config = dict(
    num_hidden_layers=8,
    hidden_size=224,
    n_experts=96,
    experts_per_token=2,
    d_expert=128,
    d_shared_expert=128,
    hidden_act='tanh_gelu',
    moe_layers=[0, 1, 2, 3, 4, 5, 6, 7],
    router_score='sigmoid',
    normalize_top_k=True,
    routed_scale=1.0,
    balance_loss=0.0103,
    balance_bias=False,
    init_std_router=0.0251,
    lr_router=0.000845,
    vocab_size=30079,
    norm='layernorm',
    norm_eps=1e-06,
    tie_word_embeddings=False,
    optimizer='muon_variant',
    learning_rate=0.0154,
    beta1=0.93,
    max_grad_norm=1.0,
    batch_tokens=131072,
    max_seq_len=256,
    train_tokens=784300000,
    max_steps=5984,
    dataset='wikipedia_en',
)
Below are experts of layer 3 (counted from 0) of a mixture-of-experts language model. Rows are named router (the router's row for the expert), up (a neuron's input weights, with its number) and show model dimensions 0-223. Each number is 128 + 32 x the weight over its row's rms, rounded and kept within 0 to 255.
Before each expert's rows: a language model's description of what the expert responds to. This comes from a sample of Wikipedia text that the model never trained on.

# expert 33
Preposition of. The preposition of after nouns such as member, part, School, positions, plus among, von, de, and adjectives like social or literary.
router [124  88 120 151 177 137 157 149 107 118 152 124  80 133 153  66 148 157 146 126  97 108 131 177 106 198 105  67 108 129 139 111 132 138 152 118 109 173 132 182 110 135 148  93  60 159 128 119 131  98 195 130 159 137 128 194  81  89 155 122  99 152 142 191 105 145 129 149 153 149 129 101 159 149 126 181  99 111 113 159 120 132  62 172 105 156 145  86 192 136 126 113  88 103 136 174 139 131 109  98 162 122 153 147 173 110  12 158 138 156 160  57 132  91 111 132 165 127  30 106 111 143 117  92 103 141 140 201 152 132 126 147  82 109 112 128 170 172 168  95 117 175 160 124 149 125 147  88 124 100  87 140 126 151  99 110 111  92 103  75 145 152 119 175 152  72 131 165 125 119 102 145 100  81  99 187 136 144 157 198 128  80 113 130  94 134  83 156 117 157 140 176 159 174 153  91 104 131 121 133 121 167 103 136 133 145 160 140 107 123 112 130  82 127 144 202 115  92  61 120 105  87 107  64]
up1 [135 151  45 131 131 138 172 114 126 111 178 122 131 165 152 142 198 134 149 129 115 156 132 145 189 139 158 101  96 155 133 180 162 161 106 127 116 158 130  95 104 108  80  75 135  56 101 129 139 166 149 125 116 132 202 129 149 130  72 179 140 142 138 133 126 126  84  83 115  99 145 111 108 120 137 121 145 175 154 163 136 169 105 158 131 187 118  72 111 115  96 128 112 140 140 153 137 174 134 126 208 118 112  74  65 166 117 147  97 119  97 123 127 110 123 129 114 145  64  74 149 141 139 100 187 136  62  68  72 150 140 103  86 123  59 113 181 175 138 152 146 104 117  89 129 113 138 135 130  81 130  66 113 189 126 127  71 111  81 110 190 150 153 150 163 169  96  97 111 132 123 128 105  90  83 176  74 161 166 156  90 145  95 178 153  73 105 163 128 141 112 104  95 156 117  48 165 111 204 124 144 105 112 135 154  87 125 113 176 164 123 112 123 122 145 158  92 127  88 108 115 186 141 160]
up2 [159 159 163 150 131 127 116 132  92  83 113 112 145 113 183 137 130 152 155 147 136 117 116 153 186 179 132 105 114 106 118  76  96  99 108 125  60 130 113 138 137 152 118 177 125 169 123 122 172 149 121 102 157 131 125 111 101  96 131 100 157 111 187 168 123 143 135 132 127 160 156 186 102 131 118  93 104 178 168 149  92  29  90 138 125 101 132 100 162 171 127 101 133 121 158 131 108 145 117  39 142 143 161 142 129 109 144 146 183  92 118 100 107 164 198 122  93 168  94 168 131  97 201 108  44 150  98 161 105 145  85  95 133 153 202 163 140 130 103 176  83 130 114 147 177 107 187 170 100 131 162  59 143 158 166 132 125 128 126 142 189 144  96 144 147 121  64 128 123 142 121 127 141 118  97 136  79  61  90 205 125 178 130 143 108 124 119 112  74 177 119  93 129 154 100 118 119 127 152  75  72 129  75  85 116 155 117 171 136 174 134 101 101  48 131 119 124 149 124 108 117 136  73  65]
up3 [149 114 113 187 101 125  86  88  74  97  91 159 120 127 213 144 100 132 157 162 128 159 133 139 128 149 150 106 100 135 134  98 125 106 170 141  72 152 129 146 106 165 132 166 147 134  85 119 119 159 140 134 165 158 180 113  66  91 123 133 200 139 148 111 158 125 100 125 132 182 181 114  86 126 154 120 132  99  93 169 174 102 105 117 133  87 137  74 133 110 185 116 154 100 159 112 171 167 131 148 129 133 142  78 128  98 114 155 125 169 116 128 137  77 175 137 126 160  96  82 181 157 136 181 124 122 116  94 143 149 142 117  92 138 121 129 152 195  48 161  79 122 115 141 120 154  93  63 112  86 188 132 133  96  63  91  85 119 183  99 116 201 143  47 161 110  93 128 117  66 118 134 154 115 126 191 156 116 113 198 149 115 138 120 109 150  44 151  75 185  89 158 135 111 125 112 119  86 140  97 129 153 141 117 166 140 189 124 105 156 133  90 137 180 103 142 110  74 108 105 167 137  68 122]
up4 [164 135 132 136 117 125  93 104 130 121 138 115  70 143  97 155 144 148 103 137  74 133 133 127 207 139 121 150  48 106 130 113 157 146 166 122 138 181 159 133  74 123 129  95  85 130 172 112 103 164  88 147 143 146 135 159 107  90 103 122 143  88  84 181 157 116 106  96 180 147 147 197 141 123 101 183 113 146 109 129 134 119 118  93 213 135 133 231 123 150 116 101 183  92 113 146 145 127 106 158 150  86 146 167 141 130 123 161 133  84 116  86 110  72  85 130 135 135 136 124 150 170  83 125 156  68  99 133 128  58 122 186 109  95 166  86 110 113 158 107 114  69 186 144 136 144 114  78 143 141 119 151 176 171 115 134 166 162 109 127 116  93 160 140  86 114 146 152 146  98 153 111 110  95 127 131 169 124 158  80 127  65 159 101 187 123 118  23  98 176 158 133 143 175  88  77  81 107 145 148 149 140 104 124 123 118 186 113 108 152 154 151  79 167 138 174  91 130 118 107  49 105 135  79]
up5 [153 153 149  96 171 118 127  87 128 147  89  29 118 110 135  67  93  94 152 149 170 121 145 127 127 167 142 107  82 113  65 160  84  90 119 132 140 136 124 152 149  98 112 130 140 172  87 153  74 160 196 144 123 120 127 158  84 144 129 131 140 115 165 141 103  84 118  99 115 137 121 138 108 106 100 203 102 149 134  93 124 164 110 120  70 127 144  88 135  72 147 108 122 159  84 196 113 139 139 152 108 126 189 147 130 140 131  99 126  96 107 102 125 178 118 112 123 127  75 133 111 166 165 144 133 127 204 196  86 153 148 227 144  85 164 103 150  84 115  84 103 149  74 155  74  96 133 107  66  81 126 141 164 159 160 138 138 115 120 159 175 127 139 139 144  67 132 185 114 118 123  85 111  96  90 114 152 116 134 193 139 112 167 141  87  97 190 139  61 136 116 138 201  89 124 181 114 109 122 119 179 199 124 124  89 121 108 165  79 143 172 121 103 162 132 128 175  87 116 123 152 108 122 155]
up6 [ 87 134 144 153 113 169 160 151 101  67 131 180 130 133 161 126 133 173 123 182  58 178 127 148 120 197 163 192 123 135 149 157  78 125 174  79 103 158 131 113 132 120  92 173 114 156 143  85 127  94 152  70  95 108 150 117  99 128 153 123 143 181 131 138 134 143  92 101  79 111 186 146 140 130 162 136 101 126 131 144  42  41 132 153 148 119 133 141 138 102 159  55 114 109 108 136 134 110 122 115 135 107 152 166 151  69 182 179 172 109  96  92 111 142 114  82 160 130  78  91 102  99 134 147 161 135 116 199 125 146 120 111 152 138  90  79  95 174 173 157  82 146 110  82 191 104 106 100 116 132 109 140 167 127 152 127 176 131 141  85 149 112 162 146 193 123 143 134 121 120 119 134 128 143 122  99 178 136 141 112  50 126 123 161  76 153 111 100 135 175 144  80 108 142  89 135 132 133 118 133  86 150 123 162  58 104 171 114 215 103 175  91  72 108 102 103 109 163 118 166 177  76 116 113]
up7 [137 131  70 155 169 138 147 123 156 148 138 142  95 149  83  80 147 113  97  83 169 129 125 131 173 193  50 129 119 104 156 115 136  92 166 101 135 176 106 151  91 169 159 148 154 102  88  87 136 161 127  95 158 139 186  90  96 134 179 121 122 116  97 142 172  87 136 135 163 129 116 168 174 101 120 118 103  48 128  94 167  96 131 141 115 148 161  85 188 107 168  78 128 154  98 188 142 129 137 133  99 111 112  66 112 187 148 127 117 151 159  90 125  88 137 167 120 145  99 134 110  82 116 127 147  78 145  88 194 144 117 177  83 115 135 130 161 141  97 117 118 109 145 114 138 122 125  63  96 205 119 153 118 198 117 121  72  60  69 124 207 166 137 139 173 120 118 179 145 151  87 158 110 142 142 144  66 102 121 118 170 128 137 124 113 119 126 116  61 114 142  89 162 120 191 108 135  98 167  97 175 118  92 171  87 124 111 174 138 139 124 131 129 106 162 147 158  54 152  70 147 120 106 173]
up8 [153 132 134 160 130 108 138 153 133 110  77 100  92 135  95 125 149 130  92 124 121 164  94  74 155 141 139  83 130 147 126 133 121 106  56 119 151 175 116 129 177 119 113  91 133 196  84  95 182  82 213 184 102  95 130 106 173 129 148 130  95 155  74 221 100 173  96 134 142 151 142 172 169 105 119 126 115 156 117  83 127 114 150  84  83 121 124  90 146 128 100  92 132 145 116 154 151 161  81 110 120 170 166  91 100 180 117  67 138 118  73  96 103 132 112 115  89 149 144 111  99 121 146 136  95 141 107 153 164 123  59 118 191  62 150 203 101 131 127 150 108 158 117  45 206 150 136 147 124 167 159  84 132 127  92 115 111 142  87 151 140 128 137 148 134 187 144 115 214 128  77 147 109  97 164 160  83 109 118  90 155 111 200  91 119 145 110 157 107 130 143  90 133 172 106 136 134 147 159 102  98 183  81 147 136 133 127 132 165 190 117 141  82 145 159 145 132  89 102 155 115 135 164 178]
up9 [129 138 127 170 121 118 151 128  93  94 104  95  83 131  78 139 114 117 144 171 132 161 126 165 142 149 149 104 132  98 135 110 107 142 169 128 144 190  84 127  99 125 157 121 142  36  75 128 154 140 165 131 139 141 110 137 183 133 106 119 139 113 142  80 111 144 112  81 106  96 125 133  96 138 177 131 147 123  99 171 208 125 115 147 140 133 180 165 142  81  41 167 161  56 139  85  93 129 136 148 162  65 129 179 178 136  41 143 175 114 115  77 130  86 106 119 112 193 149 122 118  82 174 135 153  70  77 115 173 195  94 162 110 114 115 141 130 176 126 107 149 134 128 108 139 132 114 143 156 100 123 139 127 137  79 115  99 109 133  96 140  94 131 120 150 131  84 128 147 125 122  80 153 114 117 138 119 151 116 123 132 122 104 160 113 108 115 111 104  79  75  96 126 207 164 157 182 159 185 165 164 201 158 105 200 177  96  78 107 138 130  93 142  75 172 179 143 178 110  82  80  92 151 105]
up10 [160  88 165 105  89 163  59 105 172 161 122 146 143  99 143 111 110 141  80 111 132 184 141 149 122 105 147 118 100 170 162 143 139 159  92 166 121 210 119  59 174 120 144  99 142 157 147  62  93 125 186  90 115 137 154  76  88  67 114 131 155  94  85 160 103 144 122 110 124 174 110 140 154 131  76 115 122  56 148 106 122 170 112 136 179 104 161 103 119 107 135 125 115 151 154 116 156 104 155 101 179 117 156 141  82 121 116 123 126 122 119 114  45 184  67 172 150 138 171 164 154 156 198  48 131 151 132 143 148 109 105 117 128 133 151 135 168 108 146 131 206 175 134  50 128 150 125 140 154 155  82 126 152 122 142 114 128 106 112 170 195  87  95 131 169 125 157 151  89  88  91 137  96 114 141 153 151  93  90 205 209  91 170 119 127  94 126 160 135 113 133 124 113 164 107 104 146  57 103 141 177 134 122 118 104 108 114 111 114 172 119 102 136 170 147 153 135  78 147  86 107 106  85 130]
up11 [ 77 181 130 101 117 126 154 113 113 123 184 162 143 158 202 110 129 141 119 175 142 156  98 118 128  91 119 140 108  71 149  67  69 194 113  92 170 132 138 106  86 169  57 135 168 131 176 109 112 129 152 106 179 171 130 129  93 141 108  64 122 160 140 109 126 138 190  96 108 102 158 150 138 153 149 146  76 107  57  87 155 164 162 132 147  85 117 109 107 114 156 143 113 145  97 100 149 147 179  61 120 124  64 118 131  98 167 104 169 113 156 169 137  85 133 140 128 122 136 125 132 117  69 125 144 127 154 126 179 142 126  92 146  43 150 141 147  99 187 127  89 131 152  81 113 134  82  64 103 115 151 165 131 139 122 113 158 137 117  95 129  99  98  75 135  99 129 140 127 144 103 101 166 137 132 169 147  72 177 109 130 101 161 147 149 101 135 115 104 148 164 155  84 134 119 101 105 170 190 163 141 177 150 112 111  94 193  48 106 182 139  78 145 138 178 188  75  97 121  78 141 113  90 172]
up12 [153 153 134 130 129 147 103 174 123  85 121 113 112 183 133 154 172 104 159 122 121 158 134 111  62 154  66 112  73 149 129 168 153 109 121 109 167 179 152 171 176  93 112 128 122 144 137  91 147 105 176 143 107 151  75 121 148 163 150 116 164 119 101 126 112 161 108  72  65 149  90 158 148  80 163 175 142 173  86  99 111 145  75 179 122 103 129 100 116 121 123  94 178 130 154 173 137 143 187 131  94  73 167 176  68 100 135 164 113 122 108 163 127  86  91 107 158 108 144 118 121 119 137 153 135 119  96 170 125  83  91 156 140 161 156 184 154 108 187 107 101 114 100 187 219 139 143 131 118 154 127  97 120 103 145 125 165 163 100 134 113 153 104 100 164 119 122 204 155 113 104  94 136  89 152  67 127  58 109 110  66 140 178 136 104 178 137 162 124 110 104 131 141 125  73 101 103 129 152 160  70 160 170 164  85 166 163 126  81 117  68 149  83 148 137  73 108  79 152 104  60 102 118  94]
up13 [125 114 171 142 188 153  95 142 103 143 107 102 120 160 133 126 155 136 127 182 111  90 130 213 104 125 117 113 104 117 119 107 134 106 109 111 158 184 147 107 140 135 132 130 146 118  83 174 122 137  92 127 140 104 172 148  78 139 109  97  37 210 147 113  84 100 119 103 154 110 192  94 107 135 142 158  85 176 126 108 165 129  96 137 145  73 116 165 136 142 127 133 112 150 112 184 130 140 153 113 169 157 163 134 123 114  80 157 121 133 136 187 168 103 183  95  90 139  98  61 159 159 106 143  65 160 111 135 152 119 128 149  98  77 111 176 128 176  49 110 148 120 135 137 162 156 172 156 108 105 102  68 159  63 106  46 108 109 153  73 158  73 168  61 111 146 201 126  71 143 148  97  95 140  97 147  88 108 129 155 130 133 108 156 126 128 122 122 117 155 148 137  91 121 107 144 102 203 116  85  86 118 144  85 170 136 157 148 144 172 107 158 167 127 174 183  83 171  80 135 109 127  82 122]
up14 [ 70  67 112  76 155 119  50 131  78 105 130 136 122 191  91 176 139 152 136 184 134 154 116 134 102 107 193 171  66 112 149 101 105 145 129 178 120 129 106 115 115 154 109  90 117 134 192  85 165 122 125 111  41 111 169 124 118 102  93 113 100 136 135 167 120 164 129 148 101 131 106 154 134  80 151 205 129 105 122 135 111 196  97 180  76 137 190 136 108 147 116  94 130  95  96 122  64 119 127  67  85  60 124 147 124 129 110 123 113 109  98  99 129 127 154 140 136 146  88 154  80 153  94  99 139 162 125 135 106 137  83 105  92 129 104 125 107 136 131 155 158 138 171 167 134 145 124  76 116 123 114 171 125 181 161 160 109 100 137 171 152 100 135 157 186 108 180 214 155 106 114 149 185 124 111 146 102  70 112  84 136 157 145 152 108 101 124 178 152  48 112 123 180 148 137 152 115 129  82 105 163 141 179 176 100  99 187 150 171 132 131 137 144 143 205 178 109 134 121 132  98 139 115 110]
up15 [199 107  82 153 152  88 125 114 127  97 164 226 124 129  85  95 127  54 114 169  78 148 135  84 106 160 126 120 140 138 155 150 154 160 112 132 129 115 159 143 117 188 146 121 115 126  99 132  93 120 121 155 122 144 142 113 135 136 111 105 172 145 138 115 122  83 140 133 156 177 143 125 161  89  85 190 172 103 146 127 201 164 141 162 100 110 116 124 139 146 121  52 112 111 131  93 105 224 133  63 118 123 178 128 197 144 122 132  71 129  61 113 106  75 135 136  90 129  99 105 109 126  86  64  97 138  54 128 117 138 133  58 159 157 113 183 120  84 141 113 193 158 134 102  95 121 119  78  90 140 109 116 148 175 148 142 132 140 151 127 106 116 167 166 104 149 150 121 160  88 139 116 125 175 146 155 103  96 120 142 146 112 100 178  82 140 102 133 142 121 115 150 133 143 114 133 164  79 215  46 107 137 114 102 131 139 170 112 198  94  99  86 125 113 135 163 165 171  95 172 129 151  71 122]
up16 [ 95 146 113 113 104 131  88 105 125  91 125 125  94 122 101 111  98 112 114 137 132 141  97 177 132  97 131 101  86 185 145 193 172 125 142 130 113 148 129 181 148 135 105 123 131 108 111 127 212 143 152 108  63 113 138 130 115  99 164 155 143  90  97 110 150 157 154 122 128 164  94 108 174 127 135 124  96 133 102 203 181 161 169 138 149 116 133 137 135 114 203 104 114 118 109 156 148 101 123  95  89 148 129 136 131 149 118  62 102  56 153 131 130 172 167 136 150 115  42 165 170 150 161 112  87 162 130 122 153 111 197 173 117  97 141 123 123 145 102  84 134 185  99 101 105 118 164  80 149 105  75 147 127  94 166 150 108 116 109  84 182 157 128 120 145 111  97 130 111 150 114  92 184 113  93 153  82  88 153 158 116  68 167 107 199  84  94 147 133  60 159 154 110 137 103 149 132 177 161 137 154 127  29 177 104  52 164 150  90 113 169 172 130 113 112 166 170  90  98  73 115 150  98 190]
up17 [113 131 126 173 120 137 103 177  60 141 137 113  79  90  74 176 124 170  93 141 143 114  88  62 140 157 145  88 138  75 127 110 235 192 131 134 127 157 140 126 108 105 185 102  97  82 112 111 173 139 132 154 177 176 145 137 133 170 116 167 175 139 114 156  95 165 105  86 100 154 116 148  83 135  96  81  80 177 133  94 156 149 103 102 146  84 114 115 100 142  85 121  90 127  80 128 100 164  76 121 146 144 111 128 161 173 138 116 155 127 132 124 125 117 171 124 134 140 103  78 123 109 115 107 138 156 173 158 142 177  99 148 188  90 119 146 169  68 137  53 119 161  72 124 125 102 199 118 123 144 102 199 104 127 118 124 111 105 139 163 176 183 110 141 123 122  96  70 146  84 165 152 111 133 168 171 171 159  78 134 113 105 139 111 138 115 113 148  87 156  96 153 166 139 121 201 125  72  99 133 139 155  76 146 127 215 180 151  83 116 134 141 104 144 114 102 130 132  81  99 152 106  87 120]
up18 [124 138 142  85 155 111 132  99 120  93 146 134 109 144 112  69 133 144 164 118 134 106 168  60 127 161  82 136 128 119 156 112 136 146 126 128 111 145 144 123 151 105  47 108  73 106 113 149 110 142 137 141 124  71  58 119 195 174 176 147 100 147 134 192 125 175 129  52  62 142 152 118 114  91 123 155 127 177 111 125 186 147 138 150 125  47 125 163 142 151  91 159 189  81  89 116 103 151 131 106 122  86 130 143 118 140 144  61 143 177 143  73  93  87 143 170 149  46 112 136 132 144 115  87 120 154 120 201 144 133 120 130 122 135 139 135 157 141 141 101 148 105 131 131  77  98 103 172 118 148 119 174 107 166 153 116 131 110  93 119 181 110 133  82 155 204 166 164 145 164  72 106  97 180 135  59 126 132 135 120 148  79 173 129  87 129 140 124 178 137 155 135 153 157 119 162 112 103 112  77 118 170 156 144  68  43 158 186 139 132  63 147 126  98 169 156 173  89 127 105 126 126 161 147]
up19 [ 98  98 124 118  75 143 151 164 114 153 129 159 132  66 175 133 134 152  86  94 127 150 117 152 110 169 154 119  94 122 106  92  72 164 179 157 163 135 182 200 105 104 112  78 124  91 145 168 143 108 165  90  94 137 150 144 119 138 135 102 143 176 116 170 113  98 124  91 124 126 121 109 125 222 128 116 122 156  76 135 117 117 154 128  94 126 131  73 185  99 178 152 106 111 152 121 111 106 131  96  99 124 161 200 158 198 146 105  80 132 113  69 153 164 174 158 135 152 142 128 154 135 102  63 148 166 110  89 112  91 154  86 106 150  95  95 108  91 190  70 171 105 171 145 136  79 154 124 122 132  92 125 166 112 118 127 106  99 155  78 204 111 108 152 160 124 130  80 134 113 173 168 142  66  98 155 145 105  93 127 115 135  82 135 175 145 174 224 112 158  93  91 124 112 102 155  70 130 122 102 127 149 155 136 146 175 130  75  91 131 157 107  98  87  75 144 176 152 102 168 142 175  88 108]
up20 [ 95 152  96 173 170 144 193 122 124 165  75  72 138 143 136  95 217 140 137 132  88  89 127 120 131 113 172 117 157  93 132 137  93 130 143 159 163 134 156 126 161 162 119 171 160 177  85  78  87 115 122 124  87 147 188 166  76  95 171  88 143 194  87 154 116 186  85 185 117 122 191  83  59 192 110 110  83 127 149 128 146  83 134 124 141  77 152 127 137  97 127  70 151 145 125 172 107 182  84  99 145 154 144 133 128 138 112 169 109 128 167 104 111 102 132 185 112 134 113 112  78 164 104 121 206 127 133 163 101 119 130  74 109 173 165 138  65  72 151 157 137 144 106  82 143 127 159 115 149 141  57 150  91 143 147 116 135 154 116  83 149 146  65  86 135 115 122 162  91 147 163 177  71 137 127 131 140  83  91 116 107  95 145 122 160 127 140 136  91 162 182 126  90 117 157 163 165 156 142  90 196 177  97 126  84 169 115 141 133 115  99  97 152 127 102 112 152 153 115 137 154 129 122  97]
up21 [109 133 108 119 116  99 122 123  81 113 174 165 162  98 220 109 140 155 167 103 129 153 169 147  94  98 117 135  88 159  81 137 136 123  96 170  97 125 174 169 133  85  95 143 139 132 137 109 127 147  52 123 173 143 118 159  79 125 117  41  79 167 120 203 111 129 136  92 102 134 123  67 139 174 111 110 125 128 115 103 164 147 125 186 142 112 105 173 132  97 131  87  99 103 154 117 151  90 152 112  91 198  85 103 158  88 125 182 111 109  84 153 121 155 123 115  78  69 100 154 120 167 136  71 148 196 198 133 141 202 103 152 109  98 104 159 126 152 168 116 142  67 109 131  86 146 181 167 157 121 141 109 102 103 132 148 159 181 199 141 123 105  90 135 179  82 120 112  95  82 142 120 106  72 175 192 102 106 175  86 100 113 150 148 124 130  94 154 138 134 116  84 105 126 185 112 167 152 138 131  83 127  81 135 139 145 153 173 141 142 126  88 112 185 136 117 116 120 144  97 140 149  70 134]
up22 [106 121 108 143 157 113 121 127  99  82 115 183 104 171 162 105 136 111  96 134 179 102 171 124 199 159 122 131 136  74 145 187 187 117 160  76  73 175 145 126 112 155  90 135 156 104 110 122  82  93 227 104 111 123 125  74 162 126 142 106 172 117 108 129  99 103 155 137 138  80 137 152 112 170 141  93 106 103 152 129 138 110 154 126 187 128 156 136 109  88 131 158 148 113 150 107  28 154 109 121 116  91 117 112 135 131  90 171 117 143  90 121 108  90  96 166 173  60 118 109  83 142 109  71 117 113 142  98 138 181 129  87 220 135 167 131 145 205 191  96 109 117 188 112 140 143 118 141 146 126 109 179 124 127  83 152 203 128 119 118 114 147 116 137 129 113 158 129 166 136 136 140  92 115 157 116  83 118 129  82 104  40 154  86  89 137  92 112 173 149 136 212 113 133 122 153 100 151 136 169 155 101 127 117 104 162 151 178 151 135 101 135  96 107 168 129  82 175 138 172 131  91  71 125]
up23 [124 154 146 133 180  83 111 184 108 145 132 155  87 115  42 140 163 161 104 107 142 162 151 162 150 115 125 167 132 159 129 143 131 165 177 126 124 163 141 149 100  88  69 121  94  99 128 178 120 225  70 102 166 142 153 154 139 170 126 118 124 138 158  89 146 165 113 126 134 106 175 124  99 134 141 107 137  93 144  97 173  56 102 182  73 103 144 135 125  72 159  62 150 194 157  87  98 180 144 109 152 117 183 125 120 185  36 144 197  99 120 151 162 144 129  36 148 146  92  97  46 135 100 119  57 160 133 156 109 128 125 107 121 100  89 150 124 171 119 121 122  92 160 121  61 103 108 100  89 143 177 111 140  88 121 155  59 132  74  82 161 134 125 121 149 107 154 140 130 141  82 127 118 136 116 125 136 138 116 175 125 127 138 112  96 101  98 130 148 156  91 157 170 173 126 184 153 100  89 115 160 120  87 149 167 114 123 155 124 132 138 140 160  98  91 154 155 135 109 170 131 151 135 144]
up24 [ 91 136 114 159  72 106 134 147 109 127 180  97 115 105 109  43 140 132 112 159  78 180 109 163 115 163  95 107  95 164 121 134 166 147 150 128  86 144 158 125  89 116  80 196 107 177 159 164 162 136 158 120 136 134 103 140  93 160 168 211 135 192 136 180 164 117 139 145 124 170 106 147 105 126 130 116 145  89 131  93 153 147 126  90 142 100  73 123 196 159 108 130 104  75 137 164  94 181 161  97 149  96 131 120  75 108  67 128 154 126 128 145 172  93 160 126 116 122 122 130 136 141 132  73  89 106  68 130 105 179  63 134  82 121  82 140 164 208 112 123 146 179 129 112 145 156 100  92 135 140 129  91 111 120 165 104 175 115  61 169 122 103 113 177 133  63 121 102 163 116 166  86 106 102 136 119 119  76 169  89 111 129 130 110 147 192 142 164  69  90 176 110 118 128 126  75  99  66 111 183 153 137 118 181 137 170 170  89 186 116  99 133 160 142 129 137 127 137 160  87 120 138  86 106]
up25 [141 115 152 127 169 145  88 101  90  97 121 138  91 160 138 104 183 148 151 150 146 148 112 134 122 108 147  98  56 126 131 135  70 100 148 131 129 160 154 137 118 201 139 120  26  90 179 117  86 119 153 145 113  63 118 138 113 128  87  75 176 106 147 166 138 149 118  60  89  66 202 163 103 115 156  95 139 115 133 103 130 184  85 151 149 132 117 111  99 108 152 129 173  85 101 127  79 132  95 159 190 143 146 183 145  84 153 186 140  76 146  89  67 110 124  79 149 134 121 119 142 107  97 122 138 106 107 163 128 122 157 110 157 116 202  87 142 140 159 168 134 125 147 176 193 156 193 116 130 124 205 119 162 117 134 115 148  80 172  81 135 118 118 130 163 125 136 132 152 146 131 140 161  70  94  83 137 159  74 136  57 124 136 126 152 157 195 120 160  85 110 105 102 209 177 121 104 100 133 135  91 128 136 134  81 173 107  90 141 122 137 137  93 123 169 145 118 135 127 137  96 172 101  85]
up26 [119  91 135 147 114  95 106 111 100  94 103 149 191 181 121 154 115 187 110  77  93  99 145 148 161 152 128 105 128  89  88 137 152 163 105 157 135 162 168 141 142 133 147 111 163 119 104 110 105 115 145 112 111 154 115  79  90 130 155 121 120 166 155  79 136  86  76  97 175 179 126 127 142 114 103 167 109 168 145 160  93 134 199  85 179 114 130 109 136 157 131  77 164 111 136 149 143 123 127 134 133 145 160 177 132  91 165  59 101  73 102 115 142 130 104 122 139  82  78 116  93 124 145 107 172 166 115 103 140 114 136 140  85 154 101  55 163 144 142 160 106 128 106 103 157 134 113 117 171 134 102 184 169  65 178 117 173 121  85 122  99 199 124 146 143 120 121 120 132 132 115 112 127  88 133 120 228 106 120 195 129 128 201 122  70 110 110 127 185 226 125 138  54 147 104 109 163 132 163 168 150 113 123  94  72  88 153 133 125 120  81 121  49  78 145 146 195 148 177  82 118 136 111 124]
up27 [119  73 118 146 180  73 167 124 145 166 148 169 149 130 133  93 139 114 108 179 118 115  89  86 160 163 169 145  70 150 107 148  71 124 173 140 165 134 200 193  95 110 144 141 116 164 119 138 154 143 127 115 126 110 158 140 139 175 131 153 164 143 155 204 146  85 105 134 117 140 112 138 142 151  89 168  93 111 109  85 182 168  94  89  71 134  71 155 168  96 113 143  99 132 154 108 207 126 173 132 128  83 139  59 154  61 102 112 119 108 103 122 126 117  92 137  86 120 120 101 145 107 103 166 107 111 147 157 120 113 179 130  74 113 117 128 114  97 147  80 116 158  86 166  91  41 145 141 147 119 104  96 101 138 199 118 112 172 141 161 150 131  75 110 106 102 163 167 158  98 137 122 159 122 104 109 104 109 156 155 122 156 134 176 114  83 203  98 102 158 109  67 157 124 118  97  30 165 114 159 106 136 124  74 141 116 187 131 128 167 188 127  99 118 126 152 124 185 105 105 150 167 102 161]
up28 [150 112 152 121 128  81 161 147 175  83 154 126 132 145 145 160 171 124 155 173 192 159 156 155 109 125  55 115 107 145 111  86 120 112 133 164 122 111 127 122 139  99  54  95 136 126 185 126  89 150 185 169 126 151  74  92  74 164  87 138  99 174 154 138 116 149 146 102  84  46 117 151 127 106  73 146 146 172 145  75 118 177 169 165 114 124 131 143 159 147  84  96 132 168 127 160 132 170 113 128 178 143 113 119 135 131 144 151 113 145 196 103 128  40  52  69 201 137 112  59 138 158 114  72 156 102  78 102 116 172 172  98 137 149 146  89 174 125 107 191  86 134 108  95 118  71 133  92 146 125 119 163 149  90 137 126 155 119 133 104 167 126 117 160  87 105 173 115 217 167 133 115 114 136 148 102 100 127 178 140 145  97 147 132  98 115 113 125 116 138 143  99 109 113 137 137 121 125 137  93 136 139 126 133 166 172 128 199 125 100 111  69 157 144 102 124 104 155 128 170 117 122  31 139]
up29 [199 148 142  85 158 143 163 128 125 147 161  94  96  84 130 131 157 138 152  88 125 203 116 125  86 129 143 122 141 131  73  81 154  99 180 136 146 139  82  93 120 123 137 109 183  99 134 139 113 167 156 154 129 107 133 152 104 143 170 107 208  66 103 116 150 139  61 155 117 133  67 189  70  97 134  53 101  61 150 183 130 175 117 116  97 132  92 186 117 111 155  45 142 114 111 163 158 144 108 226 125 100 141 109 110 133  75 137 116 112 144  99 118 113 135 122 131 138  79 111 129 112 113 113 132 165 153 151 131 179 164 127  61  88 103 115 147 131 143 167  75 116 114 164 186 118 113 108  99 140 156 131 105  95 174 157 158  83 197 183 172 119 161 149 166 103 157 211  88 124 102 163 134  95 100 118 146 109  86 129 112 130 125 130 153  90 108  93 134 145 154 137 116 147 115 147 118 140  95 125 136 119  96  97 123 128 110  94  96 167 150 211 127 173 175 151 124 111 109 112 171  81 125  80]
up30 [ 74 158 151 125 152 102 103 104 130 161 122 125 124 125 157 101 148 118  69 128 207 111 175 135  59 189 119  95 179 168 123 120 155  75 135 150  95  96 152 133 153 176 102 170 119 173 156 166 139 125 148 168 128 159 115 109  91 164 109 120 119  84 100 182 157 119 120 106 127  87 136 197  94  80 123 127 108 132  92  93 131 127 137 153  99 136 133 133 133 153 165 145 165 111 113  89 154 153 101 147 106 120 153  75 104 146 194 118 161 181 135  82 160 158 117  82 109 192  96 169 135 159 106  64 154  90 129 171 121 176 165 106 142 136 117  93 113 134  44 108  92  99 157 114  68 135 111 126 136  97  92 119 138  98 101  74 148 155 102 148 210 122 179 171 122  71 133  90 104  73 145 135 131  76  88 130 112 148 144 168 168 127  83 172 163 100 142 177 119 190 110 121 162 113  98 159 117  85 145  97 101 126 139  74 130 159 187 159  86 162 130 129  99  69  84 181 102 122 143 122  65 118 120 141]
up31 [ 73  99 197 170  81 125  93  99 128 182 176 101 115 122  87 111 121  83 109 139 123  62 105 179 132 146 149 167  32 128 111 219 175 113 177  79 149 162  96 121 124 111 160 109 142 116 106  87 121 166 130 108 143 158 175 133 132  97  97 100 150 169  87 129 158 140 113 105 135 139 113 142 147  89 103 161 167 166  73  86 151 133 142 102 128 114 126 135 117 116 136 141 131 147 137 119 127 168 147 102 182 160 212 165  77 169 141 113 110 139 107 127 152  94 123  91 153 160 115 115 156 201 125 119 140 159  99 149 161 110 116  60 139 114 113 116 148 106 140 148 109  78 130 113 115 145 144 143 171 154 116 135 100 127 171 159  59 160 117 119  96  98 165 155 101 146 123  82  89  76 115 195 145 143 101  51  94 219 103 110 110 126 194 150 134 166 162  92 134 120 188  57  98 110 101 129  91  98  85 154 100 140 114 124 127  96 138 156 168 111  64 125 107 137 177 127 116  84 142 132 154 125 122 171]